Weights of a small mixture-of-experts language model, trained from scratch on English Wikipedia.
Training: a variant of Adam for the experts, 527M tokens.
Below are experts of layer 11 (counted from 0) of a mixture-of-experts language model. Rows are named router (the router's row for the expert) and show model dimensions 0-255. Each number is 128 + 24 x the weight over its row's rms, rounded and kept within 0 to 255. Numbers have three digits each.
After each expert's rows: "gets" lists some tokens that make up at least twice as much of what it gets as of all text. This comes from a sample of Wikipedia text that the model never trained on. Tokens count by the router's weight.

# expert 17
router:114137141159136100095111118097098126104138134131173115107106125078105116165104206131154100122159088146108136129133136121119114130150094113118004118135121126176128162157128140139148093138128142149115125117147150148102132139133114143077089120146156169157161099110138100128115115144067127093094164094128102170093139120139115145095148105129137101138163166136129127152138112099147107118159143106130113133151128116121138155139129134095119155119137107121103132120111142122083121114135115127119102091126123138108118112119140047122145141137111127118132158145117127126124129121165117199139135135133099104150124119125161114120166128120106160130157139183137096122182168106103103126165110137170065133161126132146124135106106122135135108159108115143130151135107134099121126149134117
gets: " ", "-", " (", "–", " re", "/"

# expert 66
router:107134114151104124161125114162151107105139135097117124092148121110091121072129083138107123134101146118143140138120133162130157140134167127165151126148111114121165136129141111166152150128133145133174129128154084109115125124149088099142081111149129121151147179127130160175126130139108083110159124109141147138128086136154104135174108107143098127082141109090144134151101131176116123159108095161106164140106145132111127104176136160142140105139128110147101188141152052113152138114159105133118131116106115137110153119144134114164119078142129143150183104172122092147112102091141175102155126120101089084112167111109138132100101128113148131091128141123096109123099122098148110124159139156155150106087150108101119126173133104146112131156105146131126177098129131128116122071100131
gets: "-", " of", "a", ":", " South", "i"

# expert 68
router:114113123112131110159091120140111117110169114132107140147107127100123187089093152124107128135112157097125135125175128124152133139156099150177099111133117129161118129146127110121157111102138129130145165108164100149123100119110119166137141112120136095166112146101135131143116141095129124116171040156079114128144065065135124140160146117198155130113178140124141114118137145112153151141135118125112159129155156109097116125168118167145137130096151131144108115148125095151102099106129120139134133152141094165148172163130164137126165131172120116135123129135156124112080130126157107120157115148081087126100101123128129095163096116156108133142131101142125115140115119131174145105164132156139147150116161090149122070160152117137088147135171130132100132140138132192101142149126155
gets: " |", " E", " He", " Me", "e", "%"

# expert 23
router:129106131127143123112157127104122129150112147131067138134105129129114112091125087133139102106094147134122135141110127138156131125126076132094118122160109127126134147149148132104147151170136132152115147144126121122104111148117121131098122170138138131116161148112159119118144128157107134108125126124115104126119160100107079135145137090101185075067086139099111128129127156163092099126180157086165154158111152136176118155134100084110094128151142160146113122127092135133119144121130128155104100148105194087119145175128108140148100133119134121156116139127118142128100146135089125146132138121131092127122115133180144135100111116114086136122158132143178124116159164094104131144178064114151134121079137122143169121180120119129131143110149154090123160082088161097121134171147194
gets: " was", " has", " had", " have", " re", "th"

# expert 20
router:103156117120156127056141136113110141151099138147074108131146139151140142104153116151125168137083135148114108112087113126118101147130129049083194147152108115148117138122111113114131050113117134122127177128100119135125179089149128133125175142151138200135112121166140141119149176121076126123160151104171111138122136134113122122120129129131173116138154109112115141123138102120142102121168147131138136142072149116124105143072138133140144130126177141098177137132122129092091111129151112122099122115101116100119133147113116150105141136107171157146149162127134109112166112143116151128113117180129079147104117122091149102104149118139162136136157148117148107117150156136143140133136129096144083132174095139101136106117152142116144131099126100121112136152162135087132151117091122
gets: "7", " a", "6", "0", "8", "4"

# expert 79
router:148090142160132159137125133152129161142111137118181162114112145121142070164144129128116150141140144135186113131083144108132122076138117139099104125116120126129135096138124109171129116119084128131111133150108138121162138159135134191098114086093137117110133080120128104108163114102107122122139167119124146156127104102137125168154121142115104142178117147196133153102143110107099177158131117116127116097146109120145144148123164102110128104151112168100107133104127132147153140153105131135150156125115101143104105157112108107122140163093091125107111102116112086135143130121103098126138127129141155134116117131152142158105097147157150123114106155123145121124172131155126105140223132080124160122139129179111154176089077109103144138127109132133167125160205134117151145102114117
gets: " ", ".", "9", "1", "0", "8"

# expert 59
router:136116147150138137186173123105123155124092138129112127131068156114118111148139183192115110171119121120121153165147146129109136152123115150113080134171131128123100111157125122087188156165107113125118113116117116143119129170103091104111137132109146194091119142135153122096108116099101131108132156094130116128113148147147116158091138125183115132170103118114103124095135172117151142118184169125161119128122127143132122108142106133108095188141137140142095142174136140129075133150113144119155128109140165129111125120150118125146166141118133119141108140148116146119139165127135102176103113124158149140140157151097088135148137111075105144154112132160145118097086110122115140101129131142157091116101082156169135171132098130130112130137151145165107122148149115186141136175112146
gets: "9", "0", "2", "5", "8", "4"

# expert 70
router:139133134125118105103164112191117117073141147165077106147172122122133121108146160125100119127135136108095138108130109071134151130112104123142152126123126153111150122136147151122128142104122119156171128145119100117092085113128132114106070102108128080162111143109132139165101139156208132109139100148105133111121118094094126110163131113201113145098139149145133134127103120139142137134089106157148164145156145112109144099125124133131119097147097113152142137141109097105165131090111130137114100124123119136109107147140145138166078126132087124149121137111138118155096160114189088143156122069139075113136140123098106127137141092174126127138133125149115073128113131125178106120052107163118161140101160085126133111145131124132107126097104157132124141094145100102135102136121112
gets: " of", " to", " with", " for", " on", ";"

# expert 6
router:103117134124132134092146109133116119151133136120113155143135135144154157145114122128120095140070140137157090111115100119140076114150073158117105153149093120143122103128127155129148139165161119122147127133131137154094137130130131126143164121114117173126130127107135118087105134123135130091129135170117133106148103150121097127112112137152138139101144168109112140145130145144117126139147155042083104137119134081165141153138117138122112124106128126182137126233096120147124132093130095117115127163128145142110154155164090152122108138112165126122128138134156140144108129162172120110112085104162102118138143078125106113133130120175132123049118128131150112134086081133174139112074122144145108184158134110151076098114156164123120118139172105119125119149134147162108120157101132
gets: " T", "N", " W", " B", " N", " M"

# expert 38
router:150157120133174178142226178122123111170132138175081123131086107147137091101120139110141103155127136162149104151110098149078145142109117105123151135150128111137145097134155171152152144108128114123130142137139129125132106140129132135126120131157150130121101128144135120164195101116096119132154120159147099136136093096096195129137138143133122119148091188156151104150136125132169131130170147162132144129083097102124114133104122109099137128113165126104125127111161128122118156146156137148104173123104125123111141147132127140144115138110158134138116131147118107106114120169144154145149133135112076147142147139061136117131172125145167159118142103093141078117143119131170102103054096143134177165114095110135131116143101138110128115098110124107127148106125154094149125125135114
gets: " the", " for", " his", ",", "9", "th"

# expert 72
router:116129145056122109091109105168113146163147142123077088111113093095114146117086101096136136077149156155060164086120123074147081130122112117135165135118120141137158106109114144141168099108151141117102124123117100110123141100120117138131123104127109089130130139137106140171174154131142119111130066131157141095173137120117130122134149108136126120125155053103114122109118123136117129091113139135166123120129138155086123154141115140149139112135141135105140180122174103126130143132155120162126115163102148159160118121146117102158151114168133093141144096147134140151118157115173147096182105085089108155102126118143123126133093125126141113147110130154109124099125098176093097119130136144123112130105142150073141112160109123113117101096090157100109093151110126145124139123097155
gets: "s", "a", "es", "ra", "e", "ia"

# expert 10
router:120140130132100135148097132124146128120140151121078138123096156092118124140108142118129086116102127123133129104103135076115106157115124143123144113129140141125112163112129153130152103156153102130109145088142167143116087133109168132110082125133098183129126144113119129068114116190147106121141106135101130108141145137113170155130130174092120113105128105151094142122134134116141115133157124115103112170113104138145152126089161130135092145131131150137148093143095146138117128147143092072126126175178159131159154130102138151137165155106099099130131128152148114164160125144149132171119155204166090087134099114143165137127127153119113127147128175139149097118157111127093092136163065160147126148177130119160111129085116128148122110123146129154140118182104130082090102109170093
gets: " ", "ing", "ation", "\"", "ion", "tion"

# expert 76
router:140115112116140136113159144113122163123134143173116133098134120132113163105144136101141126113105112116125160131172161134137126142088135108120089134122163126168138136120123116141121120079137128110176147154196130149111149114136135123143126132143079099130102135121109103171154177130130152167193127082103150120155095130148153105162151082109124144169154109105132114143124139109121134138114120159162147153120148140107106128161111137145157088121148085131173092123105130118137130126137160149090135154138150138134110160156125120129123101157146100131118164137183122099104124171162160125125150196082101071120146085075115139130081134127164171104143103115096100119128095148111126115102138131122168117124129156096125115124091150180114155108114168120109122081157148136121133130169134
gets: " |", "|", ";", "-", " The", " a"

# expert 12
router:096126127166110106141156156120111116125151159154092108184115157110085133154082136116121106154102124126130138135151087144140114119154065107119134127146121085131128112151108130116164094180127111132115131099134124136113141137085162108095132135130146133110175135106129107087147107127115126085073151153126113162098121114148133118106118135138113126089135200081129106154125159128135127138167127063120124152113138144150158100163108130109091129130136091152115114151107156149098101098091059116129113124137149108141166102133109157112124135108126115163113177106135147134144135086110120182155121136143102144174130070162140172150107119111072140106154129130130138129135126098092142119120141146135145097151154162172109154109140130129075136145136131142123134157110158098114112127146138
gets: " is", " was", " are", " were", "2", "\""

# expert 55
router:145119168126153139126145084127156129066150143136154157154117107114104096146103169125083090146143148104107155136154115142150137104148143104137073145139152129093112162147142136132156164110126087137105135130130107108115122170142108142160098143133144137136109145112132141198090127158103152112159122099169141130118170150127133124119131113141121104082202176121130117109142123083123164091138167142134155117129082122139141142094165107105124134123112187113154104154113136108150134142113157131126101083140152118106126114107123131150116169111088121117122136150084155100133113094177145171114143126165137131119127127115140085146135139098072149121121113146155158123121111083139105125101126149162133111095121107152182095113109115093153120185117105125123125142131156100157140144125106
gets: " in", ",", " of", " and", " at", " New"

# expert 25
router:120152122141135135138128168102138099169119159099145129111087110153159119098130139148158165142111132130138076118101091128121103105095123119095073117121107138131128178092120115179102133121140122105125149155125153148134109162104093166141136153163176165132122068137144117121125112134075118118129152115153114161139170121154100178128136129134133101144109140145127103122118112130139128118164172087138101149126113138103109169086125112135156121105151118109122152116118130107139131118177114137090152072139116093119146124128117077143144126094122136148136136136113109094116080138117146177111118120145091132108126106106157129127161143124109136152131157104113042103208132119140130146147124144158100140128144183079168130114113144114156137071119093119132137153145121136115137112141099
gets: " ", " (", "\n", ".", " \"", "–"

# expert 5
router:101168108143123102084129139149110126157158153122064133157113112122165091139106141109146092136136127135098121104142123114137091088143121092149136118140113103148142111163136187104139113169124127120145176114120110174124139106114170114142095094104132142118140113132136139073137139116146157118128143142112105156117116152147110104088115100168140139131151159133134056110163159120129077145157128142089080115080139113140131091132123118126100144134084108120156103123103150092098127141122100122166103154136176138120136094104118158087147129118133135117154156123134120105163141121114136138091121112132082128141140058129162117146099133155107123161128153127162110186081099123128131150144157153153127150148121135162149146122145122130104133128168084117132117129095117082075106159143138
gets: "1", " in", " United", " pro", "tri", "o"

# expert 44
router:153162145139134133156119186109158158117128148127138125131112126131051155162122153180146093160126132097098140123156175174151120101118092153153111123133124154131136116136136149099155158128142098126098140139136141106135092134098117130109168120136104109128151132123126171130089130143166153110133140143122132111092135131133106123119157185090145144123119130075113133098140139115127155131154144116163118093156125159163160115156117085137099144145139144146106123113125099103161137113134135131149104109151127119131137135135136158130138162162117085127149113173178128134146188092096132126152102111108149161158140101125059168129128163130087130131126139154130144121121104189082147097111107147129133090094196103114154128153123138109127137120158130147199112172116132135114119123143145
gets: " as", " was", " is", " in", " be", " made"

# expert 14
router:109133139144153095101150126087118086115147108143108097195124151133150107173096110138151135134132091187089083123118134120099114138172086123138156125159120113134128099150102140134165106145141140135108147117126116127112174143140155135110105124104122159098170122092117097097129144102131128131088130187082120119126114128132114107090118126145080103103159130130109126170138130114168111137160172108123081122089112127101117109152138128110137179123166107139110122137120114125117117152113073174125119128152185138113161106122121155114127113109148104106132127126117116149115115097120090144126121136175101095134098144187130131148153126112109142114112142125171090097065132116118135140103113156134157151149131126165107111134147143134168103178170153111153137138094165123073146124127110
gets: "1", "2", "e", "c", "u", " B"

# expert 18
router:126163110121125110104175116105142147145124172129104132121208146141136148137134126127119127106121109122137135094147110137130118138124138121151124132135134114138128118141157122107159101160129123137197138134111080141082173134097150137118125170104150114114124157105135136130122187126088093126107113109141117126121120154100087118116116087064146118120116170116096083151133162109160132121128150131110141125083129149111114183100115091148109117139116132111163126149131112154126143123122121106125112147152180136129125101177106184106071119160162097126122130096142171143169155119085125183096143177155101136121113146136123127145114148075148126102113109140118116099141125073165144121155176157114154124109120118138082130123126137150154146109139139075129160125121155098130090091130124
gets: ".", " |", ").", "-", "==", "\"."

# expert 54
router:146137130167121128151152153153146113097125119158151118121136088140101111148087174069124125158146109113131142148142144182121129125121126172119079125137122139116105156158128118128161171149148105156124127131135096133145171150130146120116133142124139158135127153130117139146120135136140130174115126109098112146125155110183099128129131130084123138157104174119134135127118076137178137124134178160127191103121152181136087182138163139130131133162113107153113164122142136136131103119121133086144133071131161137110098093134135145111136163121129151145122116126115167108107144127156081166135130132124090135119114126112152112125131158134126124101104126124139109103138146091187135119200121145154087123117158099132110197135122126137085138102128081121133182079156115134132107161173117
gets: ",", " and", " |", "-", ";", ":"

# expert 13
router:090146136118149083089150103113108140138142144147069123127125138128117107153129109109138077129132119162076191052136115116118074135155120125118157123127153123120133097112103158107147116103137097094081142137111119141153138083126131110141135157117100151127126092117103124092123149121164125134128104207144126109152108126138135099124130136108090132125134113086137117164138127136117141137153137168149124112115144113129126146084114117119140146129117134110167128118086144121154117098178060158152113165143152157100131119136119150128104145132145135174130129148128165134149166110119147135141148115120092134113105109204102133154120108153145116083152139151128084106133123120149128140143154106150159138182127120120075142099145116134128131134113111129137117083098150084094184159155109
gets: ")", "i", "s", "ri", "vi", "%"

# expert 78
router:143118119078136128150132135107157109121155110088137139094105108090123148118158112165148101139108118148087128119042141115095112127123118159140102124149158143093114199152149127114135130126139145086143154116148118101110121115167120095136145149127132096114085149093123135139134114134110129115100098090141162148141119093092107162124125126118176138132112151122132168126075106095124136120125098087136114120130135137090110144094109148147179122126116128115107142140152142125130154137148143175141167095136100140134107147075132128133123147125100141103123149104144106130154155188157071134162138149110112105124134158137155131104113139114183109082103102120153116107167149142113107144145174105158093118119108119122140124145087139137143151120154124105071117165106111161097181166141093
gets: "\n", " ", "0", " (", "–", "=="

# expert 19
router:110144140138137100156210121092132153123122127134085135160197158132167128193142089124167085103126105131150126117154151139135107132106073095141144109171069109128125110146131193143162122145139107142155175110096152157128106119115137110122118146114098166111117110100111126100132127135152144116099130143129131127111136146117109177116137116153142109095130170098083099180185161145123119118188114136149117120120130121127137135138107121124101136128112147155162160114093159129112165096139095134133120144133158161127140106106137168108092108105155147143126125100112140121116135088136137181146116119160100157168086111138146142125120133127132123137148123124133094138104120095126143160129161133120122163123148137139109107105120126118116101162152140140169151153093128059155141131129142
gets: ".", " to", " by", " with", " was", " from"

# expert 9
router:114134156112151117132204152135131113134120145209097153157125131125145114151112121129135126141137107153128095130153117150048097123154092125120120121116139136155142125137150161123134134135132104110138130098129121193143138134116166089148123131127080134126146092119120120114129100102102155158108124141114100112121111090093190130100125186119094139180143136141114111128128169140145133098134135123154145167130123136121128078165099093119105141135138116143125138134105144143104113118152112162144123118131161109130134126121133129140153107094128128147130139137115140112132142149145122165115129148140062136144115115079158116111114133115145171067168127119149037136076114125083125113028145171138158110129118137155132126114115142142144116144161128141134121140120137125155161141133133
gets: " the", "The", " The", " (", "M", "the"

# expert 73
router:098173157067099116133103099145103116107166146098112082103068128148140119104099127139149102124117092114144119125133133144142121165086133099155135122129100126145123114130119126115125158122128133102077128112143138096144130121171149089122121124136157130139104148103134166171138110135143139117123083103135128132164112157092105118152105127181103149133139085120148139126127120128092093109129128121131228125134170094140113190142106155145118085107135155133130168161080099092096108127125117124132130108096107080140160139158131113098093138160117134107139092144189113124091094172125136078109109144156099146120125121104130146146108110128122104116111106112110125131077118115166129119142130127143120136125121138130104108080139112151085105137100130170098082125116145116142151127138113
gets: "\n", "0", " U", " P", "}", " Li"

# expert 75
router:140115119089120146153152119134108112138111152137114119136134135077150125119172123143105135137103145116155125122119151110110155167104134114120165118163111119150133115174122152078132112166112123124157145130126101142114170132116075102130089118145103129125105147101124112144113120105140142125129123141102121124130118148098101129131144100218110142115140102132157136084104171183127133158181103084168142112120155123093082121134119146161149162106137152138134122110122144109065130108128110145119118145126152162120141180144132120148142124128148139127126149150139112106129120135188138138138131112124134085130161130106100124127078123143131124102160122138113138149081097136153117094072085140145089120153029126118127113114133119129103129145108133153093146142120137195085128161074116
gets: "1", "2", "3", "4", "9", "5"

# expert 74
router:145122110113139092106115127144152117065119128128132144142149091129163145115110159112132147146101169121125109123137130169143108147086144191183095169107095142152165152177123154138142158126119120102153147149137154141117133154160126100135113077126115079168070152100141174170090115145100110145131106080132106153128086138150095137149167146153160145080138084131142152133107141151173093143143082142108173134140137115121119150149098159174099115122128124131144170101126095109099106103100133114105130115114133085147109133129110106142118115163123125145123140137134116111089114112136134140100089122075130097144131117122157115111148122156165125092089098139118107125153126132138103102106128127150074135112169119144139142133122124127078135111098161125112122138146128173135139140091149
gets: " (", " P", "S", " of", "P", "R"

# expert 61
router:133108178122122126143095140110105112105172154113109137132091125127130147071125131112106152126117145133119174114102122179105105157129129117157170122119115138111148124112094118105119164131145118109168107141099124143126123085104125114142147056124093090140089160101141121155114146144144148129109121125120117141112152122128107119123115144148119137045143078112143160117115167100108165105091079144128156163156145141095141162138080146157130103126097150131146120125099119121170129105136153070117109123104113144178107150131110115117136104160103131141121137177138147162083115131143143125107105122125087115111120103141139152121114100135142154143151136138121187157128106138134122116135115138151139088120159133175130135147164117109067134123118116161137159120117148218097154152149107
gets: " he", "s", " He", " It", " it", " who"

# expert 21
router:138120128123143152072142138099114154120119163108175131121087129117158133093108159116148087137077132136161102161054099112110107110141130109116047122136119127121118142100128077147135119121140143132123166157139169125124120119126122173121145141124193171135154104144158141150146083126099132157129149096143125175120134127117111131134139141115126138139123176153134132135125113092117099140169184134098103121105116119142143135080150133114103151152118152101108141107139119098106135121132152108117111118131120136096119144137120062130172122115143119111157116177108142126154106115108128158136186128114090124127128149072116139114171143126127169160150100174145131145162177144111129146176116117150071131147091139100142118131118126141123135108103112100139175130149097101112130125163125
gets: " ", "–", " (", " \"", "/", " one"

# expert 22
router:148114132154111122118097105146156126133111142057164121103173147106102123156132160159098122128130149137149186133140109121130140119155196160151076160122141130138158078174140162129131108092099158139135148106113118122135169128144161132098115104090154120130117120093155123145136112110174105140120136132111169150136144093136136121129124123133127144184120051136102140129104065119115138147125125137119109093160103121143134117164128105154140108135130117116126134116131127160116176159090129127151140132108119155125055114118106097109142161114090131115127127107100132134133128101119094141143110170135160137096123135175136121117118108126122102127124164123132155150116145124097121155166168123131089149104181133127113176109116100080117161168104127082109128117116162109137113105076137
gets: " ", " Pa", " Ha", " Ka", " E", " Ar"

# expert 58
router:120102155108155132163100142147135147091123134141174117132089103141075145181128183154134118162112126093131141192152156128129138112124126160149033131136141115136147193127124103117150161102125097158084101142146107113159126164116100131090142134129140146130119140140106134134086140117109168126161148122123139127118123109146085108096135127124125134153093130117147113120160111110147150134148148134151159138160112157117132144168106143109118140117104153129121164182102132131111112109112148129144147067133149123116112110150131054148121125148104096143108111142145181150075145131091097121116126120128134140103139137144094108144130149083084141145110126117130171095102115110143162084148137147167083110102146108145134156157096135111107116157135133147123120091129146126148154168128148
gets: " ", "'", "2", " (", " un", " \""

# expert 7
router:106103098132107100112121131100114091122095155125076117129177129149157089174104094125125099137135103134107150107155090126155139115122143129104142118129108123157128106149103198105113102140156152119124143124117171162124135130127145114126114135113111113084139136104123159089139129131119133079126163137134140126150163104096151158122130122110116102099134121120114108157132157128176103122166162127099110139140160100156106157113175131129107160103133122135117111102116122143121146122092102137135123160126189126185117115142120140129144169108143141104097131109153161156178130149194135157158133137169072179169089105153102076161139128141089142102136128132134069125095131131133144136094128139121129121133131153149111132112140154155129126183172116129103158135089172118094137115160145
gets: "s", "0", " the", " In", "t", " is"

# expert 53
router:156098157119169143150086133112157128105129153148182126147067137166047120135119134169132118151131104096121107163108153131141145126123133153153029135140141141106128134094140115114162153163144102157110103137157145114157109159119100096104150135120134145095147138122112155163100098121075137103126107097161110125132146121136110123101135154119129111149102135116135122119151154099139145134164147103157163146132143142136100134131131104101079149138152114131110154152135098138162116144115163138139122041129125128126102107122129073160134167118081095142111110140135159157110156128093094172118145101113131134134127129126128117106144147088083123064102131127137118134135116122069127122155138154172109111120136111149117142180123119124121114115150127160134117140101117123133131156153116
gets: "\n", "9", " is", " became", " part", " become"

# expert 4
router:129138100157099106110173121115119109125124146127094146162168148077150152129105132129097130097111086145149141120130108132117098101143136091109142144101099122157152086138104105137118132120126132156153122108098173088084135104128134107096098126127110091133114095098118114087138117131137138154149145102130089134142128119097148124127112073103156137097165162137121099158154156158117088119130090168127120153131130126168141117153145122142120117131143088148137076163142117157130134117172078124116095144096161152125111080099164166118115111101126147159110139077122131112125101149106148200129112161124071092121113125130103133176137115142130145135148139125108166148101137100107166127061117139139160105138129137115087083122168124127110135162151108118132145138092140080105125127124104
gets: " the", " |", "t", "The", " The", "st"

# expert 40
router:148115127130124091165092116113123137129143133132197130116116097148081106145116155153145123162110095101110126175166148132099116134121163169126044111139148129138101184125128106142129145123115122132084101127131127171144145169148108117119138107117145166118156123115153106139109113160092152119121132050120118111092196136153094141110143152127134138151123133115125088133143138113131117130143150095157161116150110184130119139155110140120110105148124102129097150149139103106127157112112149105125146101079123082138097122135120069116102137162105106149142146128136116146071221100086085151129115123128134124116158128092097107123136123112137129129124121123154126091143123141107121120143141108157107124099158110138124157134114123151125124128142127177130126106121130181167122160113154
gets: "\n", "-", " (", " \"", " that", " un"

# expert 34
router:156153109121157138062176162117100148136118162087100135132115131131175133089117120123134169104134107174136120113087092123128084155139122110100173135152092155112123162066132154133097102114144122111107171096130132164125139096118132127127112133132174161150132099188106117135175084125102128137097159147124139135151136176103126100144130131129134116124124091150102089135148122109129105124173189133157091136110110132147108159137158121125150151103167127104167112136126139097121099151152133132129130152132150093151141123174085128151118089103174157133151093129090141106143127145077137162109156138135096156155152182128129081126151124167153137167145112113148116121154121128146153150127108124118121135138094138126144104103117147141114141075133115119118138148137138110110171121139140
gets: "0", "6", "7", "4", "5", "3"

# expert 2
router:115135150111105120121136131096115119117125136136046130146150184111198109145116140123137113123125124129116124093168089134142109113137086128111184118154121134159120081155109149120125106179127126109129118115125115150094141122094152127097106160134109148120139118097114087099136110120123105088114166169123106116111120133126141138101127125125132115096130154109111108140120178150134092126166142146097136144131149113115167145125119144104096162124120115138150092150119180114088115108134081150136120188149171153146152147141124166093138086099144163147109130144120125110160138118182106200152143106189085114167094110155098128170120112121119148162147117133134087140084150128102143111121114143129139160156078131119129117097130132134128123152119112113119134126117150102071120167137120
gets: "2", "0", "1", " is", "3", " to"

# expert 62
router:133095171099118132108161122137122120094151119143107108140176105115156126099097140065123159132117151095143119130135168180119117171117131107174112140148113122128122188170124130107119107131140102132108161127141115107147161122158107131177123122148131129150087158119108155179113151142134131135112113149122093146149131169131101135146153160143122129118151195120177146111123103150156108095112089143150157115138177132121111169158135180121133107125114159127142136131110112152144096100125120074116122101136102138156160143114157133135136115156169142106110131145123145131148134121194156107137130105151065116116099142126148089127109148143153106088112095127139102130122114108203127099124129165144155122168163131121101143116175105113104142151111097141084145097138136145156117124139152
gets: ",", " |", ":", " of", "),", " by"

# expert 50
router:147123148114137136150137103091154154111117139124157118123191124127113145141103144142096114111098107090109171178207183146172139169122148169143043121139110130127124161104131067108153139091122121118139106118104133089148146165151143075125135130142132119126107138161132096130102109118140096120140148156127145122128110118134125119124145153124131143183112182114121138152099102109125166138119106189145147128118108179178129144131110121107119145111127142125106114175156088136156117146118153115130137109120132121175126123132149154140073106144150112152128121143141153129117150135103169119118128140113143130105111155135096116118085134085122169134098135101109151101142135098123137123081156131160156106117186127138088122161117111156126136106150145126145134099142122102119085116091137
gets: " |", "-", "|", " of", " at", ";"

# expert 41
router:088115151106159118139121110134121141102105122184146140182118139153107177109137204157127104153106126102093102147161139135136131134120103134108085147152120113154129137123133125117161126146145159148135105142116111148136108105133094152125134114111156142156127132124110138173115160119089122116149105116128135122108137127130116142109126196164133158185179113122126145112137116087146127126131119111127118132147127101137108089111123116122077132146156087134166133145129104152109110115117142145154126074120114132125103137161144075110154139131142144127147106141175144140106161119137114138130107132097129144125095114051122160111127138100116157101157131156153032116118113190140140106082140150142102136150167096111118125166115125107110103145124112155149099066161139154153157113115130
gets: " A", " a", "9", "A", " I", " S"

# expert 0
router:095136149152112086100153111108126140130144135168047108148160125128115107170116135101094123106131112123105117106148123139158144110181084107117111102163103113135135106151123155131141101147138150149137136116109114104087125152115158110103114136096127170135167117112124075074115139160178137089106147149121105117120137168123137110101127125132117100104148222135116133120150119164140116119150121135105098120146135121167136119127137145108123149129114122140127115127106125105124137079117080113136111162119147163120139124120134181109103167116157160131132142105164133147164126132189126157149136076188075140151136120103108171152142105152130117147134126141130080119133121105154128129121089134124143170155163127119099133126131134117133123143147100114147139113095153049114107137132092
gets: " to", " in", " by", " from", " with", " of"

# expert 64
router:157120110114096112113115138152145110095158137137107084137160147125150126111149108129130104145133125115134142127133139132150135147080163136121118129165131140124144148107117065106091154098129111111116130131146106117129150109156156125146111095126104078114117145097109149157120122120178162112150110134109116135131109124089127146159152125143129142073101079107116191101102150154177097120127075110145157145129142096116107129154142186163124132103130099160126151088080088167101119092093118136100111129088154108184123131105157126120155121141135088113097111151161109162162118106119134119145121105060096113153097127100130098136118117144123126118135130114132149112113122143086127095151099161157134123114163151145138083119160144139120138155132126198148111168145124179103138133153158
gets: "s", " It", " Re", " as", " it", " which"

# expert 27
router:124140134141125118126213171094137124177124159118130096102177129175212111091136124114132126125087094138130092121122128165102112140106125147142135154119106155129124179127144105133112091111139133132148155148137146122108141139112137165137167174146180123149118112139149132128144159109090147118084122134139148132132148154141067152117121123106148148138161187162143108127107122136104079112117172135128105119099123151127105155103136132119132118160142120105173118132137139108140132128138109110121116128124131118121104135132106187141115128115183142091138143105099158141167109140102128192105142129130078119122124157116157113158138140146152148122102118143101117100122169103201165131155127119135150139148092153097088129114142125175128128085120113119121139136148114090134169134147142
gets: " |", ".", ",", ":", " and", " but"

# expert 69
router:172132137117146154123121144166120105130149143091116182117133107127163160108128106103139112141095140108155136103150136122096116156104109123173116136103136148112128123120115121118139138111136121127117147074110131115118165141123122141120117108146122076136101180117130156150132130174111166154083126141130146125141114114113127122142115090147155112093110138100153193161135114133123135158120073100157197132161138115120127097159126134157172172138128095175133143130113141158101089107159100132120093128166123113179167138158125101113147131164116155084106141144140129169114180151128130115120118149116108089142124112072130139165110135154186114126092085104119169104083104158166104159105123132151122112138154103169086134154141151100096132129121136138092115131138119168123100114110121
gets: "1", "0", "il", "ul", " Al", " All"

# expert 16
router:089152155130075128139032125131126119119098145133110126164126162101103077150140133164129132126142116123079138083147112109111117154152122139126111142148120139151116116108149107113159101148118158127110126093121121125091157132157146130110110126111145135102102121109127108098089151153150135105101115146091121137107115083119151114127105129160153134109180145149105119126123161117156122126159123092117125153111107127128138142128110112137134179124105123143155139146067143080092153136093101142122121156120128129122131127152097124133101137098110120139131149141150126112159145119151104209101130124171094164157078087158140155192127116110118145100138126139127106168086120113144136083131107133136100152142129161168144135098122094135122132187137156140089115112115141067107093122096106
gets: "1", " to", " (", " Co", " so", " pro"

# expert 48
router:140129149118150155154126122128149141069123128134172112129096122169072121148141175156124128157121119118105127178155162126129148124129145127122012124151124150132128140120134114109160169119144129160095090133156119109129129161126122106108135128097156161119141156127128137171102163127095139127143135070144139082108147129125094119111122140137134133144110120117144135104137120073197133113145161155142133133128113169119126125145134122116107165134124141142096154138143096142123118152114150106157108081143173122153111118135131058130143156132090102123141109150124163133099160100093088123117137114101143166136129123101116080127150142111101150106093146190139125100131123145117132113147151137168067117081153115141140166142094115118100122131132146145138130122134125136152111186128124
gets: " ", "s", "'", "\n", " \"", " S"